{"experts_per_token": 2, "d_expert": 256, "router_score": "sigmoid", "n_groups": 4, "lr_router": 0.000503, "num_attention_heads": 9, "num_key_value_heads": 9, "head_dim": 64, "norm_eps": 1e-05, "attn_scale": 0.125, "parallel_block": false, "init_std_qkv": 0.0405, "beta2": 0.98, "warmup_steps": 112, "final_lr_fraction": 0.05}
Below are experts of layer 8 (counted from 0) of a mixture-of-experts language model. Rows are named router (the router's row for the expert), up (a neuron's input weights, with its number), down (a neuron's output weights, with its number) and show model dimensions 192-255. Each number is 128 + 24 x the weight over its row's rms, rounded and kept within 0 to 255.
After each expert's rows: "gets" lists some tokens that make up at least twice as much of what it gets as of all text; "comes before" lists some tokens at least twice as common just after its tokens as in all text. This comes from a sample of Wikipedia text that the model never trained on. Tokens count by the router's weight.

# expert 0
router [119 113 154 126 129  89 146 106 131 155 135 149 113 122 157  73 129 130 163 105 118  86 149 101 156 120 138 155 106  87 174 125  90  95 128 126 177 120 161 113 154 136 141 103 137  88 136  85 139 155 149 160 129 136 139 139  91 142 133 106 123 122  96 101]
up0 [ 81 126 152  51 134 135 163 110 107 164 118 113  75 103 116  75 114 165 141  91 116  87 132 124 118 100 125 138 114 119 133 162 111 135  85 138 127 120 202 125 121 135  92 145 159 119 170 122 102 114 108 126 153 132 105 122 135 129 151 116 125 161 101 129]
down0 [127 120 130 160  93 138 136 150 136 143 174 141 111 139 106  79  97 119 138 124 123 141 138 144  96  92 140 115 110 156 106 196 116 126  95 132 125 190 157 105 128 110 119 117 131 133  93 137 128 152 126 112 141 110 133  97 133 115  86 164 106 136 102 159]
up1 [136 127 147 112 116 132 108 168  77 103 168 161  85 131 118 154 118  94 121 161 101 122 125 158 120 120 107 154  89 134 134 136 110 107 119 170 128 119 115  87 111 135 151 149 111 101 126 149 107 137 102 165 162 171 150 100 143  93  88 117 153 108 207  93]
down1 [116 167 137  94 144 140 143 148 109 120 138 187  92 109  97 153 120 125 137 161 177 145 132 123 140 140 112 121 125 139 119 151  81 103 129 132 134 113 149 123 167 143  97  83 104  81 164 170 149 126 124 129 108  98 136 158 125 122 127 159 143 142 111 176]
up2 [120 138  95 136 162 165 104 147 139 151 121 131 114 137 138 120 146 117 150 131 129 114 146 120 103 151 143 149 189 116 151 122 112 152 143 112 116 119 120 152 142 130 152 122 145 114 108 132 148 186  91 118 154 125  99 123 114 126 132 110 103 127 164 122]
down2 [111 123 148 122 150 117 152 131 114 110  94 116  93 168  72 142 123 103 146 115 158 123 149 131 108 108 149 136 179 108 124 126 146 119 124 132 143 120 103 122 163 130 157 160 130 135 149 139 164 129 157 114 133 119 129 157 132 122 117 165  86 149 180 128]
up3 [135 115 104 123 116  77 125 119 130 125 131 137 117 103 150 126 171 107 128  94  92 127 116 112 122 110 108 160 147  98 138 119 125 112 127 142 151 107 115 157 143 146 135 100 119 113 130 140 172 119  91 117 155 136 116 134  99 142 147 148 132 135 131 143]
down3 [122 110 142 150 161  74 132 161 109 150 112 157 189 176 135 119 145 159 162 155 127 146 141 175 136 157 132 122  87 129 149 132 123 107 148 140 152  90 113 162 178 107 135 136  81 101 134 123 116  74 134 128  88 129 124 113 137  97  95 105 109 174 155 128]
up4 [140 114 109 113  97 101 163 113  92 123 113 111 140 133 137  70 157 156 143 130  73 126 110 134 143  99 122  94 179 115 133 143 113 131 157 151 116 124  75 145 150  94 107 133 104  94  88 106 100 109 160 114 137  77 117 164 170 133 102 120 157 159 149 159]
down4 [144  90 130 124 112 112 132 112 144 119 164 120 100 106 152 140  76 148 166 131 152  85 117 128 144 160 174 141 142 128 109  82 123 103 103 154  97 158 137 143  97 116 109  80  87 124 114 108 117 104 155 149 139 111 171 121 103 101 155 119 148 133 130 115]
up5 [ 99 141 148  96 133 154 150 134 126 134 130 132 120 130 149 106 114 146 110 119 106  96 141 135 144 148 112 115 123 136  83 106 156 119 146 124 151  75 111 114 133 149 146 115 136 103 158 116 122  81 100 173 143 129 120 136 134 114  92 105 143 140  99 143]
down5 [114 185 122 132 140 143 160 131 141 115 109 100  91  94 111 140  93 135 127 143 113  99 111 136 120 118 128 112 119 134 119 132 128 115 109 111 115 133 125 118 154 123 135 140 151 148 101 119 184 132 150 124 153 142 150 103 107 140 131 136 124 154 153 117]
up6 [107 133 132 170 136 168 120 132 138  97 139  64 121  97 172  94 171 150 137  91 115 107 123 159 111  87 100  69 120  92 100 134  97 105 161 145 154 158 132  89 137 100 121 121 119  68 110 119 150 110 127 141 147  97 170 150 137 115 124 162  99  96 120 113]
down6 [105 139  96  76 135 145 142 112 124 137 125 138 130 167 137 116  85 102 127  98 143 148 177 161 116 125 127 161 112  90 138 131  90 128  88 121 148 161 116 155 131  97 100 125 145 147 126 181 118 152 134 167 118 117 148  98 128 118  56 122 118 187 129 147]
up7 [136 132 133 157 125 116 128  90 121 152 120 174 144 119 153 175  92 121 139  95 122 147  69 110 130 117  80 148 131 113 132 127 155 144 145 147 120 117 120 116 123 104 121 147 122 125 115 164 159 127 142 158 150  79 102 104 163 170 114 125 127 125 128 144]
down7 [112 116 111 125 155 106 130 145 155  83 130 120 134 145 172 121 127  99 113  72 131 139 138 148 113 112 102 148 136  90 156 142  92  89  90 123 116 144 134 160 132 175 127 141 111 148 141  60 151 128  95 108  94 124 123 121 110 124  74 117  78 130 164 107]
up8 [124  85 118 115 151 127 124 120 119 139  95 143 132 101 160 126 111 128  71 183 136 116 159 141 110  97  87 121 112 118 116 110 145 116 188 126  94 113 125 141 116 121 185 132 123 131 104 129 151  94 150 129 108 130 135 133 155 146 110 124 129  85 117 139]
down8 [121 109 137 114 150 109 163 101 129 125 126  88 124 107 137 142 164 144  99 135 165 156 115  93 125 123 119 167 112 114 116 103 103 167 146 150 113 142 154 161 121 160 146 154 141  82 112 100 129 108 106 132 155 143 142 158 130 126  96 134 145 122 112 120]
up9 [144 115 118 118 114 136  87 117 134 172 134 105 166 127 123 106 107 111 150 140 111 120 128  94 176 137 163 173  86 107 131 158 115 131 123 147 146 115 151  99 146 132 113 176 118 187 112 130 165 104 128 148 143 109  91 134 123 124 104 119 142 150 102 135]
down9 [138 160 138 103 152  93 135 101 146 154  74  91 130  99 198 100  85 128  71 111  99 144 134 127 117 121 117 153 125  84 121 129 117 137 124 135 121 154 161 127  98 114 135 148 179 141 125 143 126 169 131 132 142 124 140 116 122 155  86  85 134 125  71  84]
gets: "s", "es", "ers", " station", " system", " systems"
comes before: ",", ".", " of", " and", " in", " are"

# expert 13
router [156 118 141 155 107  94 109 128 133 128 113 132 116 120 119 119 110 106 168 112 142  68 190 148 152 119 131 150 110 119 104 121 159 107 175 144 126 126 127 136 107 141 154  94 133 121 102 103 112 109 146 111 136 160  83 131 139 119 112 122 154 153 141 163]
up0 [116 115 129 161 103  85 137 150 101 124 179 121 156 139 142 141 153 126 142 113 128 142 170 169 151 115 124  90 132 113 106 162 110 118 124 105 157 140 121  72 103 157 141  89 133 105 140  83 121 124 186 109 154 109 150 144 145 120 142  84 107 147 136 131]
down0 [102 173  98 147 101 128 118 179 107  94 131 142 122  81 106 106  91 144  92 158 156 121 103 120 101  94 112 154 122 123 106 114 102 117 164 114 151  89 144 142  98 132  97 129 104 141 151 105 116 122 138 132 158 124 141 133 129 153 158 177 133 111 129 161]
up1 [126 153 127  89 151 137 111 125 162 101 122  82 137 166  99  68 102 104 138 134 155 177 145 115 116 115 155 138 133 111 108  87 115 143 143 116 114 154 145 101 120 105 131  94 141 103 107 166 128 120 178 132 114 125 104 126 153  92 128  91 115  71 147 137]
down1 [109 110 118 124 136 130 139 158 147 147 161 149 122  92 132 150 124  90 187 190 113 120  85 161  75  94 112 121 113 128 146 145 139 117 116  91 107 130 164 150 141 129 112  88 138 102 131 152 157  83 131 149  84 178 133 171  91 112 133 144 135 154  99 139]
up2 [133 124 132 159 132 142 111  97  94 114 153 142 143 102 155 114 157  90 156 108 113 133  97 128 180 105  69 142  81 163 141 166 139 104 108 112 148 180 128 103 130 141 132 137 161 110 150 113  92 106 104 116 160 145 110 149 159 109 137 102 133 142 135 167]
down2 [164  79 101  95  93 124 160 134 113 146  48 130 134 121 109 133  96 180 123 182 117 162 104 101 128 145 126 145 126 156 128 132 150 138 145 148 132 131 129 168 144 137 157 134 153 164 133 127 125 127 123 133 124 167 112 123  96 121 167 125 128 119  97 130]
up3 [ 83 142 137 129 150 131 157 111 153 150 119 151 103 127 134 120 143  81 135 163 140 119 109 110 100 154  78 113 103 124 141 172  68 138 151 148 125  98 103 159 131 153 127 106 156 144  83 146 128 111 133 131 116 125  66 130 117 142 126 112 135  81 136 161]
down3 [121 135 114 128 140  91  78 124 150 157 102  81 103 100 130 134 133 140 141  69 137 131  83 133 111 124 166 106 118 199 140 166 109 130 151 126 101 154 122 153 114  45 151  91 152  94  91 146 171  87 133 135 147 118 114 147 112 131 110 124 131 123 107 114]
up4 [ 75 136 109 135 115 120  61 152 182 139 139 100 116 140 120 153 148 162 127 131 107 152 175 127 136  99 136 129 151 170 136 156 104  88 156 177 107 119  87 125 127 132 108 113  82 131 136 153 110  97 141 117 145 158 125 119  88 100 145 102 165 170  77  90]
down4 [ 97 133 111  94 148  85 128 140 100 100 136 166 112 172 132 126 168 166  84 118 117 128 131 136 145 114  91  92 118 123 124 111 134 119 157 103 148 116 101 115 124 130 134 139 129 186 103 118 109 144 118  86 157  95 125  71  94 138 168  70 165 112 119 166]
up5 [148 109 156 123 143 124  91 138 134 171 156 132 119 108 149 114 159 129 117 161 132 117 109 124 117 121  88 141  89 156 109 163 105 134 112 131 117 102  86  90  94 100 144 137 123 133  91 164 118 127 114 115 156 122 128 167 108 115 109 117 107 132 164 155]
down5 [128 147 118 100 134 104 141 118 150 107 155 107 109 135 129 108 135 156 141  90 141 122 129 115 125 125 141 116 155  94 175 125 163 132 138 120 109 141 152 146 156 113 121 121 156 144 108 118 127 104  90 126 143 171  79 129 134 124 165 156 123 170 116 152]
up6 [176 119 149 147 128 132 123 156 107 115 122 108 113 151 137 107  89 125 142 160  75 139 163 118 150 122  92 144 131  71 132 163 119 148 127  92 118 146 131 129 145 144 189 136 183 123 134 125 103 147  94 142 136 110  95 181  89  90 138 130 155 158 116 102]
down6 [145 137 115 185 154 139 127  77 103 150 103 101 110 142 158 101 118 140 109 124 146 119 134 145 142 157 113  73 147 122 187 125 126 134 128 134  97 142 154 102 144 126 154 168 145 111 135 154 156  87 125 142 172  92 145 143 149 108 138 139 126 125  99 144]
up7 [142 132 125 146 146 119 109 165 128 140 110 142 145 115 163 117 138 110 180 135 135 105 136 145 125 110 140 165 119  87  95 173  70 135 150 122 133 158 104 114 149 139  92 105  94 137 102 130  93 128 122  97 134 182 103 110 144 152 125 121 110 131 119 122]
down7 [131 123 134 121 112 140 135 144 114  90  92 107 164 150  86 115 113 178 105 167 152 122 139 100 104 104 183 159 149 156 150 128 105 129 113 147 123 138 130 125 103 145 146 175 134 115 159 134 152 124 145 153  92  94  93 127  97 140 155 109 146 114 163  84]
up8 [167 106 112 108 134 117  83 114  85  94 136 159 146 119 169 156 126  96 151  87 147 130  89 131 132  93 138 136 148 110 112 117 147 113 125 150  97 120 157 130 116 116 188 148 139 130  86 112 116 173 144 196 142 124 103 139 177  96 135  94 139 133  85 135]
down8 [150  95 142 116 109 130 130 115 133  95 112 102 160 123 115 140  83 102 134 133 170 116  87 108 158 118 134 150 110 132  89 135 153 150 160 115 108 102 146  85  84 116 100 110 116 136 116 149 139 146 115 108 147 133 113 116 121 124 106 110 111 161 137 125]
up9 [158 137 124 150 138 121 114 139 109 132 155 141 133 133 157 134 170 115 125 151 106 149 113  92 146 141 137 105 140 178 158 127 132  89 138 153 140 105 121 119 111 101 143 106 146 130  88  75 153 103 178 173 156 157 139 134 130  80 114  97 130  97 106 166]
down9 [ 91 136 106 133  93 133 119 127 152 124 145 146 148 109 160  85 156 118 120 154  99 137  95 125 135 124 124 105  72 142 128 131 137 171 146  93 112 110  94 157 133 130 138 150 143 115 116 136 121 144 148 103 116 138 123  98 120 128 131 142  98  93 124  99]
gets: " on", "ed", " played", " made", " used", " released"
comes before: " by", " in", " the", " a", " as", " to"

# expert 3
router [133 134 163 128 109 107 148 144 125 121 148 126 115 126 107  74 141  86 139 140  76 120 184 164 124 117 148 147 153 134 171 105 103 128 168 105 143 142 119 117 153 141 150 106 115  97 156 138 149 149 137 129 146  94 135 156 118 131 100  93 120 153 109 132]
up0 [161 145 128 105 149  97 130 125 120 139 118 107 122 152 107 158 142 149 126  92 161 104 166 110 112  85 137 122 126 140 123 152 142 124 129 135 119 145 143 111 155 120 123  70 138 136 121 137 128 114 134 133 142 120 164 160  82  99 163 131  83 123 151 153]
down0 [144 123 155 141  99 154 151 202 123 153 169  91 127 141 108 147 125 102 121 146 135 127 131 131 113 155  91 134  81 135 165 139 160  88 131 154 114 106 113 115 129  99 144 124 115  99 122 143  95 135 122 160 110 140 121 157 118 118 154 136 160 153 132 142]
up1 [111 148 177 104 131 122 119 147 132 149 109 135 157 130 137 103 147 140 118 120 117  86  76 160  68 114 104 121 155 111 205 102 115 114 160 131 104 138 108 139 130 137 149 103 141 116 112 145 152 134 161 162 163 151 154 132 127 138 122  75 138 108 121 138]
down1 [ 81  95 153 115 112 156 128 152 121 106 171 123 107 133 144 144  84 133 105 152 135 107 134 127 127 127 115 143  81 149 100 141 131 158  96 168 160 124 128 119 156 132 135 145 135 127 137 128  55 134  72 132 103 129 131 102 150 131  88 121 138 122 113 164]
up2 [ 89 140  91 152 136  96 126 154 110  93 122  78  99 119  75 143 124 138 116 108  95 119 154 105 117 119 125  94 150 163 142 120 129 123 126 122 140 121 138  76 132 170 161 106 139 121 138 125 154 102 144 106 117 140 102 135 149 142 109 149 169 173 109  91]
down2 [ 86 131 102 124 198 111 150 103 126 134 148 103 114 100 131  81 108 120 183 111 129 158 109 114 134  88  84  86  96 137 118 124 122 141 142 148 155 139 142 106 162 127 168 117 135 103 132 112 116 116  98 138 131 136 110  94 107 123 137  78 125 112 192 155]
up3 [131 115 168 130 125 174 147 118 120 105 141 189  98 136 110 124 162  90 138 114 104 145 172 122  83 143  84 115 118 130 121 114  77  89 139 129 126 113 138  69 132  94 155 168 161 156  72 111 134 109 161 136  99 152 132 132 106 109 152 144 104 156 109 157]
down3 [108 107 137  85 144 131 113 146 126 132 158  47 107 132 112 130 133 148 131 128 104 125  93 140 182 101 164 105 104 125 129 164 141 166 112 127 115 135 155 145 116 133 142 127  74 148 177 104 132 170 129 141 142 117 141 157 123 124 138 155 122 109 125 100]
up4 [144 110 158 202 159 161 120 156 118 190 122 138 123 149 132 159 164 125 145 116 134 118 121 150 147 134 117 113 129 160 143 113 134  93 143 148 146  64 130 122 118 125 123 139 166 129  97 151 184 155  89  72 119 144 140 146 137 143 117 132 172 163  92 126]
down4 [101  99 161  73 116 130 132 124 123  80 164 120 127 142 140 105 138 148 107 113 137 124  94 142 105 120 149 128 156 160 109 143 120 119 121 150 102 152 150 133 113 174 123  81 115  95 112 131 116 121 170 150 136 166 130 156 143  76 172 167 205 100  88 141]
up5 [ 93 140 124 137 106 127 122 154 131  95 133 120 175 134 108 109 190 142 104 164 107 163 186 119 135 131 111 111 153 124 177 144 138 152 101 139 136 141 151 131 107 143 150 143 121 156 157 111  79 100 153 108 148 143 120 139 135  95 107 129 132 112 146 165]
down5 [104 120 121 131 148 148 113 139  92 108  69 121 127 179 109 156 132 142 108 127 126 142 123 104 101  98  98 142 117 128  82 142 175 160 164 142 132 154  46 165 125 156 173 117 156 129 120 128 153 150 101  78 112  81 116 113 115 161 120 136  97 155 141 162]
up6 [139 132 123 124 122 151 112 103 126 118 165 163 119 106 150  96 139 134  89  97 111  86 135  98 142 121 131 114 151 150 143 154 157 147 127 129 150 108 110 109 103 116 130 138  77  95 124 138 120 159  71 134 125 143 130 172 136 138 169 133  90 145 154 139]
down6 [194 162 125 169 108 178 173  87 143 125 100 125 104 120  99 126  98 127 145 127  91 156 114 103 155 145  99 156 126  80  92 163 133 114 143  79 140 152 130  97 121 163  94 130  81 157 105 126 119 140 164 163 108 113 119 134 161 117 114 132 133 155 115 148]
up7 [103 140  84 149  88 127 111 116 147 158 154 127 153 108  96 102 119  88 152 163 115 111 161 151 141 125 110  95 169 131 140 154 120 164 158 136 172 137 155 140 107 141 129 127 124 157 141 115 122 114 148 134 158 107 122 148 141 118 165 122 173  93 157 162]
down7 [166 151 129 149 166 152 149 153 149 165 132 140 112  98 123 115 101 155 165 104 164 113 146 116  83 101 137 107 144  99  84 170 109 119 128 142 142  79 132 163  76 134  94 130 118 126 161 103 135 132 156 118 118  91 114 142  90 104 156 105 116  94 114 145]
up8 [146 146  78 117 142  92 112 125 138 128 117 135 141 148  84 147 132 111 107 171 136 110 134 117 145 133 161 174 134 122 158 129 100 106 150 103 162 122 136 138 111 131 144 120 140 111 103 107 164 145 143 128 161 143 173  97 153 114 125 166 162 130 135 153]
down8 [134  96 118  72  85 132 120 134 151 130 147 133 109 114 150 155 145 126 115 144 114 139 127 151 121 164 133 144 125 170 153 143 133 133 115 130 107 117 138 105 117 129 141 144 112 149 116 142 108 128 126 131 113 157 121 161 120 160 142 121 201  99  64 106]
up9 [155 101 153 117 139 113 130 148 131 158 120 107 101 148 111 103 133 114 142 127  82 150 143 124 127 125 149 111 115 119 101 147 126  82 121 109 150 114 153 166 121 148 108 133 126 107 152 131 131 133 183  92 142 109 132 169 135 119 119 136 136 111  89 120]
down9 [140 136 101 136 119 136 169 147  77  86 123 155 132 145 135 126 100 132 167 130 148 142 144 127 106 118  98 127 115  99 123 166 128 135 118 166 110 129  94 124 132 109 126  96 124 101 115 127  93 136  93 119 128  96 130 122 134 139 153 163 134 117 158 135]
gets: "\n", "a", "o", " Al", "==", " de"
comes before: "\n", " de", "a", "In", "The", "o"

# expert 12
router [112 153 135 156 124 139 168  91 142 144 121 142 156 117 107 134  98 115 121 128 121 170 129 165 100  89 133 122 127 126 146  79  84 113 131 107 121 123  79 101 166 161 138  98 132 170 190 134 156 149 146 121 136 152 106 205 149  86 112 120 149 131 136  83]
up0 [131 143 155 157 149  88 156 107 124 115 163 174 132 144 150 156 111 139 142  95 147 127 113 106 134 122 152 106  98 137 124 110 101 106 108 128 128 151 109 125 170 133 146 131  95 141 128 126 107 153 133 129 147 154 108 178 141 115 133 144 121 139 102 112]
down0 [115 167 148 147 123 180  94 134 141 149 120 179 111 113 128  74  89 114 124 128  77 157 122 120 154 132 138 121 135 123 101 144 114 144 126 133  72 154 124  93 161 125  92 152 137 136 111 129 183 154 139 129 112  78  88 161 106 139 127 137  85 136 158 151]
up1 [129 103 154 137  93 177 160  99 108 130 128 176 148  98 102 140 122 138 138 160 148 128 110 145 146  92 145 137 133  88 145  92 127 125 123 139 149 113 116 113 152 161 112 119  68 129  99  83 142 149 126 156  99 133 125 140 159  96 112 126  97 155 138  84]
down1 [108 114 111 126 131 140 104 134 110 129  73 107 132 169 142 130 126 147 166 109 136 157 149 126 139 157 170  92 126 162 166  93  84  95  94 107 140 139 128 112 162 141 136 132 158 137 151 115 119 141 110 138  79  93 134 143  97 119  94 153 131  91 103 136]
up2 [ 99 137 142 124 102 112 144 102 167 118  83 135 113 107  99 107 154 153 110 123 106  90 109 149 102 117 102 135 152 115 166 115 106 103 118 100 120  89 123 131 101 144 169 112  80 127 175 109 110 139  82 135 120 101 145 140 117 112 138 103 132 164 136 152]
down2 [153 130  92 132 174 150 116  93 111 120 153 114 118 138 113 110 111 125 131 114 163  97 146 155 114 107 134 129  85 138 127 145 129 131  97 106  86 158 158 162 114 100 142 141 109 115 165 148 152 135 148 138 133 111 135 143 108 139 128 150 130 145 161  70]
up3 [127  94 174 130 137 115 133 115 126 131 132 118 113 116 163 106  99 123 136 111 120 119 113 109 138 115  85  66 129 139 147 118  95 150 120 166 110 105 137 111 109 140  79 107 153 146 130 147 135 163 108 115  75 156 129 168 140 128 128 145 101 149 115 126]
down3 [101 156 114  65 134 145 102 141 166 136  98 166 123 145 104  81 124 121  74 126 172 129 122 152 150 134 153 109 119 130 156 126 143 124  84 130 150 122 159  85 129 149 109 154 156 112  81 151 124 134 153 135  92 102 121 119  92  82 125 121 149 111 169 129]
up4 [ 81 109 140 160 127 123 138 123 100 124 121  85 100 120 150 151  77 133 139  87 139 135 111  38 124 142 102 112 154 145 125 120 132 130  81 131 122 184 143  95 119 136 144 144 177 152 159 147 133 176 135 129 155 110 146 179 127 110 107 108 173 160 115 122]
down4 [141 143 126 144  96  34 147 139 157 124 126 131 127 118  91 100 120 104 109 188 177 116 116 132 167 126 135 114 144 146 122 165 100 107 128  86 100 120 138 162  99 159 138 121 104 127 139  99 104 126 103 177 135 121  92  92 117 166  93 133 122 120 118 126]
up5 [127 135 131 177  68 126 107  94 119 171  79 147 130 145 150 142 159 172 111 120 126 128  81 129 104 122 126 150 150  97 105 127  90 127 116 142 180 108  91 171 144 127 129 118 107 156 131 139 111 102 126 125 148 138 148 124 127  99 123 143 127 119 164 147]
down5 [176 136 178  73 131 145 144 105 116 128 137 110 145 165 142 112 120 134 100 103 116 135  87 143  65  90 153 154 124 132 110 124 110 158  97 141 100 119 124 127 125 117  77 143 104 121 169 132  68 160 117 103 110 133 157 109 126 140 166  99 146  96 126 160]
up6 [139 127 138 124 111 127 152 121  69 153 169 113  99 145 131 149 123 115 133 133 139 132 164 107 138 106 127 130 152 162  99 101 137 110 127  97 159 107 105  77 120 193 127 124 142 152 151 151 144 179 137 142 142 156 147 132 155 107 102 159 159 111 150 108]
down6 [114 103  75 135 141 123 111  93 157 138 122 139 117  82 117 155 107 105 115 122 122 143 134 107 145 133 144 117 142 160 127 154 143 129  93 143 160 112 114 119 178 117 125 162 102 116 143 137 112 157 127 134 122 142 127 125  92 130 125 129 112 112 114 174]
up7 [118  80 128 111 133 151 142 146 108 154 113 107 121 106  64 125  89 147 144 123 133 129 126 156 143 162 156 133 124 110 121 134 116 108 165 120 124 133 110  91 145 165  87 127 167 105 112 145 115 149 135 140 126 169 139 147 127 121 104 144 122 158 147 117]
down7 [128 124 105 141  96 121 126  95 137 102 150 123 144  58 147 111 130 153 127 123 107 108 176 120 135 157 157 114  96 177 133  98 135 146 116 102  94 126 164 137 131 189 164 131 147 163 111 133 151 187 109  69  94 103  93 139 106 133 116 159  98 157  96 110]
up8 [153 131 166 175  91 102 144  95 121 119 118 139 110 109 111 116 119 109 104 142 148 108 139 105 139 176 106 126 149 156  90 118 137 147 112 108 101 166 134 104 134 207 144 156 121 123 171 137 173 148 160 141 155 115 153 110 113 115 143 119 143 140 148 101]
down8 [ 84 108 140 116 122 172 155 127 116 139 123 116 152 129 122 111 159 144 187 104 160 121 138 139 134 126 124 139 101 149 153 166 115 174 107  90  85 135 144 108 159 105 115 134 122 185 112 111 148  70 117 115 135 116 125 114 117 130 138  98 161 186 143  84]
up9 [137 110 147 148 135 138 135  96 138 179 112 102 100 107  74 133 123 121  89 114 140 101 109 186 121 102 161 131 141 149 116 123  83 105 165 149 104 116 165 132 139 121 149 145 125 127 129 112 115 122 108 150 148 131 147 143 124 120 133 126 125 126 146 111]
down9 [118 111 112 163 114 128 140 139 143 143  66 106 115 132 141 121  90  78 146 138 134 129 154 156 130 108 122 129 142 149 131 123  91 137 157 119 111 156 124 109 117  97  97  94 191 134 132 144 108 146 143 130 161 143 110 114 142 134 122 149 168 148 114 125]
gets: "\n", " ", ".", " United", "–19", " —"
comes before: "|", "-", " |", "\n", " States", "–19"

# expert 5
router [128  96 164 161 109 113 131 139 125 143 145 148  97 166  96 112 121 133 124 172 116 139 143 157 114  88 106 125 108 134 186 155 105 123 156 162 148 114 104 125 169 133 152 114 117 128 159 101 162 145 149 179 178 138 118 138 113 111  85 134 155  88 145 106]
up0 [161 158 118 129  95 108 165 150 121 127  69 105 130 118 159 115 173 107 123 123 150  84 115 166 139 124  99 114 121  89 135 121 140 153 122 126 133 134 145 118 149 102 147 128 116 138 121 122 135 146  99  97 146 118 105 146 155 116 158  94 135 123 167  84]
down0 [124 134 140 136  84  80 143  93  83 136 152 110 115 133 147 115 117 120 158 151 186 134 161 159 137 106 174 155 101 147 128 125 130  79 117 105 146 171 163 132 132 108 122 149 146 147 122 127 152 139 102 113  93 150 160 166  88 121 151 132 162  90 109 104]
up1 [110 147 122  94 129 114 131 116 121 100 116  94  76 116 122  99 128 156 138 166 132 142 129 122 115  83 111 140 165 132 140 143 134 120 140 102 159 171  80 107 147 139 107 156 138 107 152 121  85 104 163 148 136 151 165 152 119 145 121 101 133 117 150 142]
down1 [128 147 135 132  74 111 143 121 119 172 128  97 146 134 154  95 117 190 144 145 148 128 105 149 136 131 143 117 134 145  94 104 124  98 169 123  76  88 125 132 122 154 118 138 121 122 121 140 148 113 114 135  94 145 163 118 119 112 125  99 120 122 131  96]
up2 [118  97 107 131 193 179 116  94 121 173 109 141 138  96 118 141 154 133  96 136  98 115  97 168 116 154 132 150  98 167 168  96 110 112 167 114 137 125 168 163 167  73 113 103 139  96 133 114 112 182 131 107 122 156  48 133 149 161 110 122 137 132 133 139]
down2 [130 131 122 116 110 150 137 103 131 142 125 146 112 102 188 119 162 139 130  92 125 143 163 125 160 102  81 132 147 154 149 110 132 102 102  85 123 111 112 118 141 126 107 109 144 103 124 127 125 187 132 154 108 153  56 100 113 153  85 144 117  86  93 145]
up3 [ 90 106  94 157 138 130 121 173 181 125 154 127  97 100 103 139 125 127 151 136 132  84 105 113 175 137  92 172 152 108 144 125 127 135 164 106 135 120  81 141 137 141 161 104 115 132 137 141 172 117 123 120 142 115 162 134 124 136 111 131 177 134 143 137]
down3 [114 154  85 104 135 114  92 172 139 129  77 110 115  93 122 162  94 136 134 172 124 127 107 142 155 168 100 154 111 141 111 155 132 130 140 147  96 127 132 104 125 110 134  60 161  96  91 181 114 116 136 112 129 147 141 110 130 137 152 135 169 151  89 138]
up4 [154 148 114  95 121 148 147 130  76 135 120  86 126 132 128 101 126 121 152 145 128 137 154 144 144 173 126 135 123 175 142 125 133 159 114 117  92 121 144 170 140 137 116 107 112 143 127 141  83 111 121  78 147 177  86 140 123 120 100 121 163  82 114 141]
down4 [113 143 120 110 149  75 106 148 161  87 137 136 140 142 115 137 121 154 121 125 116  85 129 130  95 146 165 157 144 140 123 139 105 105 166 122 134 109 149 118 163 156 135 155  95 113  60 106 140 116 140  95 126 171 121 111 127 116 133 107 166 150  90 129]
up5 [112 124 104 143 151 151 136 166 147 140 120 151 129 113  95 117 172 118 153 145 125 131 123 130  91 123 131  69  69 127 151 140 124 104 133 119 106  76 142 132 110 145  88 112 121 180 128  95 136 123 108 145 133 128 190 122  82 120 128 132 158 149 122 111]
down5 [112 154 101 123  78 108 123 136 133 107 134 121  79 117 126 137 115 150 129  97 136 122 146  97  91 161 128  94  87 116 138  90 102 189 102 149 148 129 130 113 127 119 113 156 116 164 124 112 118 108 144 117  71 141 166 139 184 139 114  96  71 138 137 110]
up6 [111 154 129 152 129 106 167 122 110 155 153 155 119 181 138 153  94 136  92 171 154 137 146 126 131 130 140 135 167 181 161  84 141 100 142  95 115  92 158 122 132 111 117 179 115 108 130 131 148 132  73 131  62 123  96 127 142 126 115 141 111 117 141 173]
down6 [137 135 141 155 142 107 159  96 152  93 113 126 162 101 117 132 136 129  81  48 146 118 143  98 158 134 123  92  66 123 134 136  92 124 134 115 100 138 147  75 115 110 146 112  88 138 109 100 136 136 168 153 160 108 125 109 109 149  99 126  91 126 126 138]
up7 [109  94 148 152 144 145  92 133 107 167 152 132 123 138 106  88 187  98 111 144 108 125 143  82  76 137 115 153 162  81 145 108  93 139 144 157 123 165 168 135 147  83 140 134 105 160 129 132 134 128 125 132 155 114 123 158 130  99 150 107 167 153 109 153]
down7 [120 142 156 145 109 151 130  81 133 145 136 151 115 109 120  95 148 150 110 163  91  93 141  96 122 140 161  80 180 152 120 109 157 104 158 160 153 107 102 125 109 123  95 184 137 168 133 184 126  95 128 129 116 146 110 133 112 127 114 120 117 123  96  90]
up8 [150 133 145 156  67 100 118 129 116  88 154 104 144 143  95 117 146 148 135 136 134 104 146 149 130 119 101 118 172 110 164 142 164 128 150 112 124 164 124 107 137 118 156 157 144 107 189 104 108 133  81  88 142 114 112 183 100 132 103 127 131 150  99 122]
down8 [129 180 116 148  79 128  95 152 109 144 170 130 133 116  98 117 141 156 137  69 165 110 147 110 127  77 150 138 111 115 132 159  87 168 151 131 129 134  88 130 140 119 109 124 114 123 163 140 169 114 109 110 168 134 184 151 142 162 102 110 199 138 145  96]
up9 [107 141  94 150  78 151  86 122 123 144 142 150 108 112  91  61 126 145 100 147  84 113  89 138 131 104 101  94  92 119 134 108 173  94 151 146 190  92 129 136 109 107 139 116 101 116 138 107 134 150 116 109 171  98 105 158  98 127 125 154 115 147 139 124]
down9 [112 146 112 139 114 177  59 122 137  95 101 146 163  93 134 100  89  97 123 146 115 127 158 137 130 101 147 132 128 158 144 120 145  92  97  92 134  95 115 165 118 112 154 127 119  92 160 159 156 151 142 103 149 101 140 156  99 140 129 130 135 132 135  83]
gets: " the", " in", " a", "ing", " re", " out"
comes before: " the", " to", " of", "ing", "ed", " that"